Experts of a small language model.
Size: 13 layers, width 192, 23.2M parameters.
Below are experts of layer 6 (counted from 0) of a mixture-of-experts language model. Rows are named router (the router's row for the expert), gate (a neuron's input weights, with its number), up (a neuron's input weights, with its number) and show model dimensions 0-191. Each number is 200 + 40 x the weight over its row's rms, rounded and kept within 0 to 999.
Before each expert's rows: "gets" lists some tokens that make up at least twice as much of what it gets as of all text. This comes from a sample of Wikipedia text that the model never trained on. Tokens count by the router's weight.

# expert 4
gets: ".", ",", " that", " him", " film", " time"
router,266,231,217,229,235,148,146,180,196,184,176,138,229,222,187,218,244,226,122,186,251,217,239,117,125,138,225,181,189,249,214,183,180,251,221,191,167,148,163,194,115,174,208,213,172,235,247,180,177,188,227,224,205,259,171,183,192,131,215,164,150,205,164,191,151,208,201,165,201,255,216,232,159,215,168,219,179,198,141,224,221,197,167,142,160,209,212,259,249,206,200,274,170,201,209,225,198,160,233,207,205,194,154,171,160,260,184,209,154,149,185,178,167,143,163,255,227,205,149,292,220,206,247,121,271,217,223,181,181,235,162,179,193,172,204,161,137,234,207,198,273,173,196,248,152,211,197,157,183,235,130,120,231,127,205,190,207,303,200,136,180,212,196,216,216,273,302,170,213,163,235,191,191,313,98,184,217,192,167,155,167,302,171,215,199,218,204,203,190,199,156,114
gate2,203,228,202,271,285,201,239,159,201,223,233,234,268,229,194,167,248,223,190,173,303,243,144,208,187,115,208,253,93,220,219,182,203,287,183,203,182,202,162,224,255,200,219,222,233,221,221,219,154,212,188,206,283,255,240,145,186,98,141,235,103,257,230,250,229,139,145,173,206,184,217,241,203,157,219,207,137,231,172,245,246,192,240,147,146,177,195,189,171,235,197,188,178,138,215,161,251,207,218,220,158,213,156,151,204,212,186,189,184,181,193,233,205,197,226,220,135,236,146,192,204,294,268,155,240,246,166,177,195,181,237,203,199,257,174,230,217,226,191,165,171,136,217,148,220,191,251,208,318,168,232,177,216,288,190,174,149,270,186,267,247,159,155,164,179,187,154,169,136,215,207,222,146,161,144,185,199,193,210,197,139,186,144,145,234,212,204,204,192,171,206,196
up2,94,218,191,221,172,186,230,268,245,221,248,221,172,201,253,234,181,230,191,249,156,223,117,303,227,198,151,129,173,162,127,183,212,118,193,297,212,204,183,195,220,219,166,149,293,223,186,170,172,235,171,156,226,173,131,214,209,203,208,160,190,251,181,163,270,142,180,252,212,179,205,170,162,259,205,230,191,200,217,182,147,137,231,197,173,207,135,112,218,211,265,202,222,184,205,144,186,237,201,244,249,236,219,227,163,181,167,251,225,182,121,244,195,192,235,201,230,156,248,215,242,207,191,148,192,121,172,203,223,233,210,140,173,236,239,200,259,192,210,219,246,240,237,214,212,219,213,156,127,181,183,233,185,155,181,231,227,168,243,114,180,254,131,165,284,235,202,212,204,216,184,191,184,167,238,162,159,182,255,224,133,233,239,251,234,145,209,280,168,160,132,239
gate3,212,164,229,243,218,184,196,174,261,196,217,200,206,174,172,308,108,162,187,235,217,179,218,252,207,255,190,234,110,167,221,227,296,203,165,140,267,250,228,178,212,212,215,245,196,291,173,194,204,209,272,233,161,221,211,260,162,187,221,213,121,267,174,220,235,191,231,174,176,198,174,220,244,210,203,182,220,217,190,178,236,201,178,181,106,221,209,232,241,210,189,178,177,171,231,232,188,187,250,210,205,299,122,147,254,179,216,267,199,177,271,175,269,183,215,238,296,268,238,243,168,235,264,232,255,165,200,210,177,192,218,191,190,254,77,143,185,230,103,190,235,137,142,223,177,218,209,172,217,167,141,233,180,242,201,210,223,235,167,145,203,207,214,236,159,171,129,208,234,208,174,235,259,219,166,235,235,167,206,241,201,193,236,169,182,95,211,219,224,181,163,202
up3,201,198,255,160,185,186,192,218,204,225,176,226,230,228,184,194,225,122,107,265,186,223,203,217,207,223,210,200,273,161,160,210,100,208,216,114,100,200,163,244,265,186,154,197,192,196,188,229,142,218,220,153,182,231,223,249,184,168,244,196,241,120,163,172,178,224,242,196,118,169,218,172,139,237,201,229,154,171,197,215,192,227,185,192,236,106,218,134,148,193,296,203,237,216,212,255,183,212,162,149,203,169,195,106,274,219,244,198,278,269,204,164,154,256,175,213,282,176,225,189,222,276,218,183,217,168,193,182,183,165,219,159,216,218,160,197,244,228,153,236,178,130,173,268,157,179,245,208,195,198,223,158,141,145,180,189,172,166,187,176,177,212,148,281,182,210,190,261,230,180,209,92,201,200,138,205,231,207,167,158,198,244,203,214,162,149,140,222,142,160,130,172

# expert 1
gets: "s", "t", "al", "in", "n", "er"
router,215,185,221,219,184,221,270,77,183,211,171,233,136,231,215,190,169,227,202,165,180,234,254,197,179,184,157,161,163,222,146,216,194,177,163,167,207,242,101,207,208,240,237,208,176,180,209,169,230,176,223,143,214,203,247,205,217,222,230,147,201,157,140,226,203,243,179,124,135,207,154,132,221,162,279,179,256,198,204,260,222,98,105,177,215,209,203,197,206,248,146,130,224,223,251,259,255,263,186,240,139,160,162,224,234,180,148,179,205,194,184,290,126,264,249,267,171,216,199,215,191,178,200,229,193,223,205,150,141,281,192,181,219,187,254,182,153,211,169,177,235,168,231,203,187,216,173,263,210,266,200,158,243,150,206,152,227,194,230,244,166,125,152,167,187,189,212,186,107,175,147,261,232,172,172,191,270,155,207,148,189,219,139,167,202,128,177,180,227,269,195,209
gate2,146,271,166,194,217,216,235,148,203,233,212,204,211,230,235,173,148,158,234,191,183,146,117,246,222,138,178,131,136,171,188,189,188,220,184,222,170,159,247,96,236,190,191,185,211,161,203,211,210,199,211,157,123,229,235,230,206,182,228,257,213,152,254,132,139,183,156,220,175,209,208,210,183,201,190,177,139,123,241,199,215,180,153,194,323,187,111,188,192,170,161,167,192,207,201,230,147,135,238,271,208,197,224,214,236,184,259,137,141,209,157,218,272,244,252,228,254,162,209,205,217,89,183,209,252,242,214,219,158,181,150,196,266,251,245,128,168,166,198,229,197,179,195,177,194,214,193,171,195,242,187,184,175,216,161,158,247,184,186,119,241,173,158,168,278,226,172,229,240,201,232,86,212,200,172,185,179,174,157,119,265,180,263,152,225,240,190,214,184,239,158,240
up2,197,261,157,268,233,219,155,136,235,159,197,168,257,167,187,237,208,154,232,132,226,292,225,168,169,120,202,134,211,162,195,220,185,192,257,203,242,160,191,176,209,192,208,227,224,157,156,161,179,235,163,189,162,207,234,226,213,231,253,189,214,198,182,219,233,159,221,136,182,264,198,167,218,142,284,195,204,179,236,310,281,171,209,136,208,218,195,218,239,255,191,176,213,226,264,277,234,148,165,211,253,242,150,164,242,215,240,125,149,250,165,153,153,281,154,155,186,180,166,168,203,185,207,186,184,108,266,192,220,227,190,207,216,284,151,146,201,218,200,218,228,222,194,245,175,177,186,198,148,292,235,175,119,233,176,204,160,165,196,154,225,231,161,187,177,152,150,201,280,207,148,190,253,157,171,131,213,207,114,191,233,233,207,198,205,201,230,114,170,244,187,173
gate3,187,220,236,198,145,144,212,234,228,231,115,177,194,200,178,208,178,192,163,129,128,301,183,135,172,129,172,209,218,231,202,166,196,156,281,207,207,150,213,220,214,169,180,156,277,178,225,177,145,142,224,235,157,246,284,184,107,265,175,212,204,198,166,161,188,242,262,233,213,122,203,172,233,257,206,178,240,255,195,229,257,173,179,110,219,260,202,212,134,191,193,228,135,205,234,229,146,190,205,236,146,229,180,252,239,241,207,262,196,240,214,236,181,223,199,255,201,292,229,204,164,143,189,193,151,184,141,234,238,190,265,251,182,184,175,146,221,202,215,236,231,148,138,217,174,229,209,286,182,195,235,205,199,123,197,228,209,244,184,256,127,157,171,253,227,180,216,190,275,145,196,174,210,171,235,230,299,221,192,171,186,242,206,145,208,202,209,214,204,249,196,276
up3,263,202,204,221,202,202,238,173,151,194,280,232,211,187,179,229,236,203,196,260,203,146,240,239,222,233,155,213,128,246,181,190,201,190,176,176,223,130,228,184,134,203,261,172,219,200,196,169,152,223,216,224,203,205,110,205,150,165,154,184,180,189,217,162,192,141,268,215,213,212,169,252,204,207,203,119,190,228,128,165,222,167,136,184,222,171,125,273,277,171,168,202,227,177,200,233,219,218,229,218,270,281,205,210,148,178,156,196,187,156,156,171,198,258,248,161,131,162,229,313,183,240,249,207,215,240,259,206,229,249,215,191,231,157,252,153,192,251,191,148,150,217,183,207,211,221,120,156,240,176,146,169,159,221,173,154,248,176,216,207,234,209,308,200,161,111,121,291,223,222,181,179,200,142,216,164,219,176,151,213,257,232,154,211,241,205,304,151,169,192,194,155

# expert 3
gets: " ", "2", " re", "op", " Ho", "la"
router,188,168,291,242,125,127,172,215,209,234,220,190,299,246,142,180,192,243,135,253,212,153,226,232,182,207,140,162,221,168,186,154,245,209,177,179,219,166,241,210,134,179,222,240,233,218,245,172,171,177,243,254,217,209,135,195,180,148,256,205,226,189,229,282,212,127,197,145,201,152,124,117,282,237,209,247,289,256,192,235,140,194,173,147,124,203,183,224,204,178,250,189,138,204,186,198,254,186,229,191,239,190,277,147,165,183,217,200,205,191,163,200,222,244,233,176,272,181,203,258,218,248,227,226,201,252,183,174,240,147,179,224,227,188,220,164,200,178,158,304,168,217,248,176,174,166,224,198,184,191,110,229,212,160,180,245,256,137,198,163,180,170,238,172,231,227,229,192,160,186,211,276,200,223,131,270,218,162,184,173,152,235,177,247,223,193,234,281,224,203,145,227
gate2,161,254,194,187,229,245,241,203,193,230,125,209,156,224,196,172,162,207,231,177,209,136,234,228,171,266,237,153,211,151,155,196,213,244,167,219,156,267,178,208,210,271,249,203,200,178,215,185,156,188,277,155,199,86,265,143,203,203,126,240,262,178,252,249,193,224,188,140,132,148,203,214,246,122,231,200,183,175,243,238,226,212,236,147,254,179,222,200,235,207,238,126,216,242,179,158,226,237,180,196,208,248,127,188,145,224,273,199,195,179,194,150,147,211,290,219,147,233,223,185,197,233,250,130,176,157,229,143,199,309,157,179,244,163,156,173,185,218,220,202,101,196,191,171,219,106,210,129,220,153,192,187,127,264,160,184,216,211,208,189,175,177,153,170,139,129,123,198,181,232,162,268,192,232,185,185,220,168,181,163,232,201,257,211,205,200,156,218,208,226,205,190
up2,184,204,224,104,141,228,208,300,174,216,287,156,155,204,185,190,134,272,147,200,209,190,242,239,204,194,202,193,256,161,215,228,123,210,240,163,216,234,204,234,196,255,202,219,174,172,302,166,242,224,276,105,174,188,301,168,251,207,193,227,201,204,193,246,254,190,195,181,266,174,188,181,153,154,137,209,165,159,225,216,195,223,186,161,225,244,214,218,245,163,217,123,211,172,257,190,132,225,245,221,146,169,196,196,187,226,233,102,180,259,237,236,106,121,205,201,166,210,215,164,158,256,118,187,136,279,237,177,220,257,201,206,246,217,193,188,142,191,197,251,152,209,271,197,206,186,170,145,201,221,198,180,138,192,227,217,175,191,230,248,267,174,172,224,148,145,193,170,182,273,195,251,239,171,197,211,166,214,250,185,219,159,124,173,172,199,223,228,232,197,223,187
gate3,180,257,268,198,223,159,181,274,127,236,245,145,219,232,116,261,229,223,204,150,237,220,216,170,158,247,177,194,165,190,154,232,217,136,155,178,159,166,210,215,188,184,215,249,230,160,179,184,251,170,164,210,221,198,208,177,248,146,298,248,165,153,176,213,241,167,221,230,160,200,184,258,238,254,258,168,221,138,204,181,189,201,141,203,157,192,217,239,162,122,204,161,223,211,206,213,172,187,199,194,254,173,235,191,289,189,215,168,228,153,234,248,255,212,231,177,232,207,174,218,147,141,133,197,219,246,155,120,290,220,171,196,197,251,241,167,160,206,185,217,164,192,285,209,271,242,192,203,209,161,163,172,214,205,300,209,285,119,238,177,234,252,232,257,209,140,201,256,200,184,166,167,209,204,159,181,198,111,233,170,249,222,294,238,143,199,165,272,207,178,208,150
up3,218,148,218,228,135,183,199,218,196,216,163,161,191,135,131,177,159,239,197,253,173,141,210,268,246,154,208,215,166,216,234,180,156,173,194,211,211,186,258,249,170,194,224,242,272,156,132,213,135,222,198,172,221,230,209,255,199,209,133,228,233,180,245,204,236,240,267,224,282,147,196,185,205,193,199,239,226,193,243,141,213,283,185,161,252,283,121,140,206,248,151,267,108,201,204,241,175,99,211,141,203,213,199,231,153,171,155,240,261,246,138,176,182,253,218,266,209,152,253,190,186,259,198,203,247,215,167,210,137,152,166,225,156,156,152,219,236,259,154,180,203,208,261,201,250,252,218,238,199,216,230,164,183,211,201,221,180,180,191,267,227,244,145,151,227,200,139,211,191,157,213,255,252,224,208,219,241,115,213,232,157,232,209,180,270,174,215,159,116,223,235,154

# expert 5
gets: "\n", " |", ";", "==", "|", "==="
router,328,177,186,228,189,161,148,215,279,148,245,214,166,228,141,178,185,244,227,211,260,236,231,161,171,145,182,194,237,157,226,210,113,155,174,208,195,183,177,197,213,263,186,161,239,174,279,151,254,144,202,261,182,277,107,102,153,235,279,223,249,156,190,170,174,140,251,211,186,198,171,216,228,140,211,231,185,172,211,169,213,214,147,206,203,200,194,248,171,218,185,180,203,274,125,159,165,163,215,272,191,190,133,203,224,229,198,208,173,201,228,238,180,152,216,211,236,167,216,158,156,181,153,202,276,178,190,182,173,219,204,220,210,237,219,204,146,208,224,158,279,250,174,179,178,197,217,199,188,213,114,242,166,140,168,181,279,195,278,175,148,197,223,197,188,182,153,187,239,232,253,212,303,266,180,244,230,182,213,203,173,240,240,176,290,210,138,230,171,220,234,232
gate2,270,193,209,202,153,167,186,234,164,162,191,152,247,223,172,188,154,160,154,253,141,181,225,212,264,170,250,264,188,234,179,306,159,231,154,166,201,155,147,196,100,204,207,230,181,246,265,199,238,235,185,163,183,205,201,172,127,223,247,241,230,204,220,159,202,228,106,190,176,220,242,187,174,213,227,194,234,227,211,220,238,216,186,218,273,221,236,194,179,210,229,241,214,123,210,163,193,207,190,179,207,130,191,270,187,175,173,181,192,165,287,197,106,123,234,181,201,148,170,239,170,162,155,194,218,217,174,207,209,137,281,168,175,213,192,218,194,256,213,144,150,207,135,224,196,210,251,260,206,238,220,140,173,197,207,249,272,247,174,252,190,156,208,162,170,173,153,158,99,231,250,246,209,315,210,176,227,253,243,235,164,209,167,243,283,212,110,220,215,182,196,175
up2,201,200,166,252,173,178,222,213,168,225,213,100,233,128,160,188,205,190,216,221,183,230,255,261,232,199,210,212,178,251,224,196,203,224,252,218,187,156,127,176,151,265,159,149,166,169,211,235,198,225,151,200,195,181,172,154,219,191,278,269,241,207,173,199,250,249,145,240,146,262,187,166,146,242,222,187,250,253,177,210,250,198,207,186,303,223,252,171,232,182,222,253,228,189,269,173,152,197,176,185,209,138,243,296,156,250,233,200,197,162,187,191,179,185,275,242,256,202,226,198,152,195,127,176,242,192,146,189,180,141,232,198,118,193,177,218,215,243,154,237,170,188,225,273,201,203,242,199,215,183,201,183,113,198,183,238,210,210,126,243,120,178,209,171,178,218,135,181,158,188,256,252,194,255,236,202,257,190,224,143,233,187,200,212,319,257,149,216,316,174,187,163
gate3,273,144,189,198,178,162,261,222,174,185,267,228,212,268,203,221,214,169,236,207,159,237,242,261,164,201,261,231,123,190,137,175,184,158,218,206,175,189,182,171,252,199,208,226,200,167,131,206,190,171,226,211,234,184,189,202,205,200,187,189,257,232,209,185,217,208,292,222,137,177,229,281,254,184,157,218,198,206,151,192,302,198,205,178,243,207,206,236,213,201,227,243,168,237,187,249,287,192,122,198,214,203,179,212,202,305,259,171,197,323,174,202,188,150,212,199,258,187,151,135,165,184,125,156,251,203,272,197,158,220,169,163,162,191,253,231,213,207,215,233,235,219,223,165,186,149,241,208,249,273,69,157,141,232,122,243,212,157,230,230,189,178,256,222,181,247,216,134,152,185,259,190,271,241,234,212,190,197,251,231,195,258,173,207,246,167,190,164,261,214,230,208
up3,337,191,196,187,209,166,246,157,152,233,194,140,177,261,167,168,246,182,261,224,190,229,228,199,283,283,158,142,166,180,175,197,183,194,163,181,163,242,252,183,275,205,218,210,220,178,159,217,247,179,182,186,178,201,229,198,179,245,228,198,200,200,247,164,134,206,241,251,217,139,118,245,240,164,140,178,256,156,170,197,228,221,269,236,264,198,208,241,279,208,222,252,231,204,204,215,255,231,111,172,174,131,150,248,153,260,196,169,230,285,258,265,176,226,196,223,212,150,170,151,181,153,218,199,210,189,194,226,145,265,190,147,236,180,231,232,185,243,233,161,233,142,194,182,206,180,251,284,214,237,184,199,187,190,133,183,229,198,223,231,218,162,234,183,221,191,195,130,216,217,187,160,255,188,180,155,172,191,223,163,173,174,197,219,274,164,175,285,265,280,275,236

# expert 7
gets: "1", " A", "S", " S", "2", " B"
router,205,221,189,240,134,132,275,240,257,256,235,250,246,187,210,189,207,209,174,223,260,100,151,203,238,168,201,194,241,196,219,249,165,237,221,107,209,162,195,273,162,183,212,148,171,248,300,159,141,116,229,177,236,210,260,187,196,269,180,204,200,188,232,249,182,218,239,156,196,216,170,183,243,150,209,265,228,186,184,208,284,169,216,171,211,184,236,173,214,146,134,164,181,278,240,188,229,207,145,201,135,285,173,187,170,184,165,190,145,141,272,188,167,247,225,173,221,148,198,199,222,180,165,155,282,251,251,204,153,117,188,198,292,191,208,199,204,212,214,179,189,236,189,198,186,179,205,217,155,177,157,164,218,206,209,137,235,233,256,180,237,180,181,166,196,172,198,178,177,206,239,218,190,308,172,226,193,255,169,202,138,246,178,265,135,154,167,278,158,221,164,220
gate0,139,225,125,194,180,278,169,126,267,183,181,210,276,120,203,205,124,212,119,269,249,215,200,128,237,133,202,231,187,199,131,222,198,265,190,182,243,139,223,234,88,223,163,174,185,215,212,219,215,184,222,171,164,216,208,200,242,218,228,215,190,213,209,249,143,254,180,197,210,227,256,84,123,184,219,186,204,210,175,179,249,237,163,168,171,257,188,187,207,223,178,229,203,233,201,180,217,193,238,155,156,233,224,143,208,205,196,212,155,210,264,277,94,219,177,188,261,178,161,195,224,127,188,167,207,155,274,196,146,197,227,134,229,200,168,203,157,214,202,237,194,148,220,166,185,197,188,187,160,223,185,214,263,252,171,118,211,206,141,180,189,198,157,209,177,171,230,158,216,149,205,238,220,261,218,156,172,270,89,237,217,183,190,241,202,180,224,294,195,233,246,217
up0,235,208,244,179,151,209,222,246,201,209,199,195,145,214,176,236,176,172,218,212,204,215,228,208,168,151,199,262,175,226,199,197,159,179,202,135,166,183,272,213,230,191,229,275,261,205,133,132,232,236,197,210,195,180,177,192,244,98,217,183,211,136,189,154,228,118,221,144,297,178,128,203,234,162,303,145,191,195,226,190,178,184,218,201,215,125,200,140,206,227,179,204,155,248,187,181,183,229,207,151,264,252,234,217,204,200,183,221,235,206,140,159,263,231,187,271,220,198,169,219,213,255,237,201,230,197,180,240,130,132,255,178,185,132,200,263,173,234,201,230,106,222,169,239,139,214,192,286,257,155,183,156,124,153,191,216,169,162,210,161,227,194,266,248,199,151,162,158,265,153,212,186,213,162,193,170,215,210,207,167,158,91,246,198,220,232,191,183,142,89,241,177
gate1,231,200,274,233,257,257,193,141,187,223,242,172,161,221,257,193,195,323,194,139,184,152,234,252,225,174,198,231,239,250,209,225,234,320,237,246,235,173,229,211,143,232,202,196,244,208,245,197,219,171,196,241,241,161,228,168,258,177,169,309,244,193,155,187,255,218,268,182,223,215,208,199,170,310,222,178,277,261,216,234,206,188,193,169,210,247,205,217,200,108,303,193,239,140,287,190,157,217,192,182,159,114,181,158,223,204,180,149,170,215,117,150,144,204,193,215,194,242,199,174,155,220,227,150,191,210,203,170,216,197,213,157,243,188,235,201,167,174,194,169,138,207,169,216,194,162,148,185,260,121,174,194,183,245,136,153,174,234,147,287,208,197,180,225,213,190,229,206,163,219,186,201,206,188,152,158,199,195,229,133,146,207,124,228,206,229,236,224,225,243,179,167
up1,310,324,211,219,166,265,186,213,267,183,206,216,251,115,216,197,224,101,181,190,167,262,154,136,166,195,188,190,171,216,139,241,184,86,94,206,216,245,178,250,211,186,204,176,152,155,184,185,180,220,184,188,95,204,151,195,154,197,212,126,234,191,269,167,146,137,177,268,180,256,184,205,231,156,249,163,175,209,217,109,162,206,207,244,194,219,219,241,193,187,156,193,192,218,176,223,213,196,198,214,169,276,217,247,174,181,155,188,246,226,231,172,203,223,243,204,222,166,154,227,215,167,223,225,195,246,229,219,169,179,187,156,203,187,235,201,138,227,190,260,274,153,165,125,118,194,219,184,205,256,200,186,241,188,162,184,163,187,210,171,233,173,137,254,195,131,135,230,226,198,192,200,249,188,203,160,165,278,158,220,129,188,272,216,216,208,222,192,247,184,202,215

# expert 0
gets: " and", "ed", " a", " was", "ing", " as"
router,237,127,200,227,175,253,168,215,210,152,220,185,239,218,215,194,301,228,228,239,166,137,169,186,183,196,227,244,195,276,152,227,189,148,237,113,254,207,307,212,216,230,190,200,249,148,201,193,259,172,199,216,255,123,237,190,233,210,231,246,202,276,185,177,152,220,230,178,170,219,208,245,208,162,215,218,255,201,256,203,219,246,208,216,293,122,168,142,238,281,204,220,182,209,190,265,230,191,239,220,218,206,260,168,241,287,175,150,200,167,189,195,198,240,178,185,217,197,251,182,231,160,227,250,176,229,140,195,200,124,162,259,220,117,182,200,178,219,183,255,220,255,268,216,113,207,190,153,193,234,231,132,188,206,109,185,230,181,198,127,217,230,144,175,175,213,259,121,205,186,195,214,235,224,187,181,225,209,178,160,182,226,225,225,252,112,110,165,171,219,186,140
gate0,189,188,209,259,203,204,210,137,174,197,255,202,176,186,230,224,193,186,229,215,219,168,202,232,204,143,171,226,216,242,274,210,230,241,197,220,220,141,195,151,216,253,166,243,251,250,147,192,245,197,177,197,248,192,281,178,161,190,195,149,202,125,278,228,187,223,219,187,173,172,163,259,294,273,254,128,155,187,255,182,227,241,198,232,138,177,266,245,217,194,251,202,172,209,269,172,215,191,220,226,273,225,207,206,245,118,131,171,157,204,203,138,160,212,211,158,183,182,221,244,167,203,262,286,172,261,227,191,224,183,160,281,190,138,306,222,210,241,213,192,165,200,262,249,171,234,215,180,194,164,190,200,216,239,174,158,248,210,129,183,227,200,200,234,221,171,210,168,174,260,238,282,296,223,170,181,155,278,291,208,201,262,246,255,223,237,222,137,169,185,137,201
up0,278,201,238,223,211,160,188,216,260,274,196,187,155,227,255,145,225,289,238,207,185,239,162,220,186,223,263,209,213,269,251,206,150,134,218,257,203,247,132,129,177,238,280,214,276,250,180,221,202,207,183,175,249,174,239,132,149,220,264,150,295,226,229,213,183,243,175,214,181,271,225,205,216,319,201,220,216,236,293,170,248,168,216,273,145,200,182,174,167,130,220,174,217,190,198,228,271,193,206,140,263,145,203,217,147,187,137,252,193,223,210,230,203,141,185,208,205,200,223,228,210,210,162,264,190,202,191,208,169,204,216,180,184,145,233,185,199,225,209,222,140,224,262,239,159,225,133,219,237,167,211,242,173,210,152,175,232,215,230,194,229,177,181,198,234,216,231,236,153,175,227,274,280,270,80,185,170,184,176,228,192,233,181,237,269,206,193,214,235,180,205,237
gate1,198,165,154,168,154,305,155,206,239,227,184,207,193,168,247,212,216,182,143,156,144,201,265,193,200,256,177,239,257,213,262,175,265,106,181,198,197,155,188,244,211,189,192,223,240,239,239,202,247,197,205,230,206,153,208,235,150,139,173,151,134,287,218,289,193,247,171,155,224,219,233,222,128,210,125,220,227,168,175,138,204,213,216,241,233,214,198,190,249,189,172,164,91,277,190,244,197,232,246,199,203,216,268,210,152,158,157,153,160,171,265,201,247,230,233,189,208,239,213,189,166,135,226,218,220,135,196,133,190,258,195,222,131,215,149,228,215,170,146,149,143,244,261,189,184,150,176,164,190,221,256,238,198,206,199,260,173,236,246,264,230,182,191,206,174,198,167,230,180,148,165,184,204,188,264,184,163,120,174,173,210,260,209,204,235,184,223,250,323,170,163,170
up1,266,228,244,150,229,173,175,176,136,285,225,92,96,202,247,170,164,209,190,225,137,172,210,210,187,181,234,205,183,206,173,161,166,180,270,188,235,243,128,240,242,220,203,231,238,184,226,219,190,165,164,216,242,188,134,152,200,249,184,201,195,202,177,211,83,213,167,226,172,227,168,205,175,255,136,224,227,230,156,172,184,209,192,158,184,306,136,178,188,163,195,171,199,216,213,203,178,212,201,172,163,199,285,158,232,240,239,153,213,176,196,191,201,214,258,196,162,163,191,214,111,248,226,98,180,258,216,248,203,157,136,190,184,171,196,252,236,149,231,178,218,194,219,122,248,196,182,245,238,176,188,240,184,113,261,143,188,193,224,185,233,127,225,276,205,99,183,136,227,174,275,213,226,195,240,212,195,226,250,164,175,153,217,243,192,254,230,180,197,138,216,250

# expert 2
gets: " the", " of", " in", ":", "'", "-"
router,283,172,227,186,152,214,237,211,281,272,114,208,186,213,134,147,211,174,221,226,244,195,174,261,221,139,221,182,262,203,158,140,165,172,245,190,173,141,214,256,211,229,207,137,212,192,167,197,249,213,173,188,197,260,216,137,293,213,204,210,154,242,237,165,195,179,169,209,198,229,192,214,195,172,104,117,200,236,202,186,185,151,172,143,143,181,178,208,227,201,204,227,199,248,195,253,217,147,184,201,207,273,206,135,136,168,155,146,122,163,132,216,216,257,232,211,197,150,185,192,234,292,108,245,234,188,227,185,154,141,140,205,198,222,189,122,284,246,270,265,174,208,186,192,192,170,179,257,167,221,173,191,187,177,235,175,213,227,173,208,266,219,195,278,251,207,145,161,220,126,223,214,168,126,192,247,216,210,176,150,218,183,158,224,214,147,168,248,220,218,150,174
gate0,264,132,164,245,228,167,133,167,173,163,164,225,207,140,232,214,240,205,107,276,231,153,155,219,228,200,220,169,83,229,243,216,246,163,213,213,91,113,195,259,173,195,221,203,224,234,256,221,239,170,176,197,178,206,169,177,170,165,201,219,208,217,236,212,201,163,190,212,223,181,193,165,191,215,221,104,239,159,156,224,219,182,207,241,147,148,249,164,250,185,214,232,115,245,181,259,155,154,191,217,188,192,230,255,74,214,177,143,273,241,225,177,188,213,128,171,197,194,208,178,223,284,228,198,256,169,156,224,213,202,216,172,164,256,186,113,235,259,211,150,182,280,194,202,222,155,231,203,155,186,215,251,208,172,137,174,226,160,175,130,193,225,202,175,218,189,183,217,190,112,188,243,186,203,237,185,272,255,184,214,241,148,192,195,198,149,181,241,136,240,237,176
up0,207,255,184,248,222,235,200,181,285,229,172,222,242,161,184,221,124,142,242,247,172,246,154,202,218,286,170,198,134,216,260,191,177,175,186,201,242,215,263,182,246,224,229,146,185,176,205,166,196,155,266,237,218,268,128,224,249,210,224,187,232,172,272,228,208,135,262,223,230,204,275,170,194,259,204,144,267,239,177,154,303,130,211,309,177,178,228,224,200,227,175,137,141,199,136,248,214,164,197,187,232,222,209,167,164,132,164,178,192,234,184,179,246,189,221,117,176,197,226,198,269,200,205,227,323,163,197,266,192,210,168,176,208,254,150,183,211,242,248,228,161,153,227,249,250,228,215,152,179,199,183,175,194,180,141,151,168,246,130,204,237,247,183,231,207,164,171,211,250,172,181,218,244,228,174,255,180,201,197,208,169,168,148,183,235,253,139,223,273,191,225,204
gate1,222,170,208,155,222,234,274,196,272,209,244,310,269,169,186,168,118,180,219,151,174,195,260,255,195,173,257,136,208,195,170,129,193,151,225,166,199,164,191,183,225,124,227,206,162,144,172,155,158,177,165,202,256,222,196,246,244,220,171,212,161,217,197,281,185,184,168,304,221,283,178,177,273,169,263,234,170,218,228,140,163,198,167,152,236,238,201,176,134,181,194,206,210,296,207,204,222,190,252,198,203,146,225,171,230,185,249,232,187,179,257,186,225,205,129,204,205,113,236,185,173,157,236,185,173,104,196,167,191,185,194,134,171,185,250,196,169,118,162,226,211,176,190,164,231,122,135,178,200,172,194,187,142,244,213,152,198,158,204,246,206,149,144,188,206,256,198,199,208,170,179,216,218,200,272,166,168,184,116,247,155,168,160,286,204,224,155,239,182,232,231,176
up1,102,249,205,241,211,188,194,116,230,251,136,213,260,207,155,150,273,163,242,214,154,195,224,218,165,278,154,108,167,216,224,174,154,261,248,155,157,215,220,178,133,183,186,154,238,262,192,170,266,226,169,149,148,187,237,162,181,173,169,186,191,137,157,197,239,203,208,188,240,241,200,205,213,246,218,216,174,166,171,200,211,236,216,282,202,243,217,168,234,156,203,228,170,118,293,135,224,230,225,183,222,190,287,222,183,212,228,145,173,185,180,216,211,216,175,172,201,158,209,153,210,210,215,259,231,239,104,187,179,222,182,194,200,237,183,204,249,145,198,95,263,252,143,211,168,175,152,229,175,260,269,104,134,132,223,157,164,262,227,221,202,173,210,184,171,144,264,185,235,223,199,230,214,187,154,212,209,229,157,280,171,214,193,234,228,219,149,227,231,192,182,154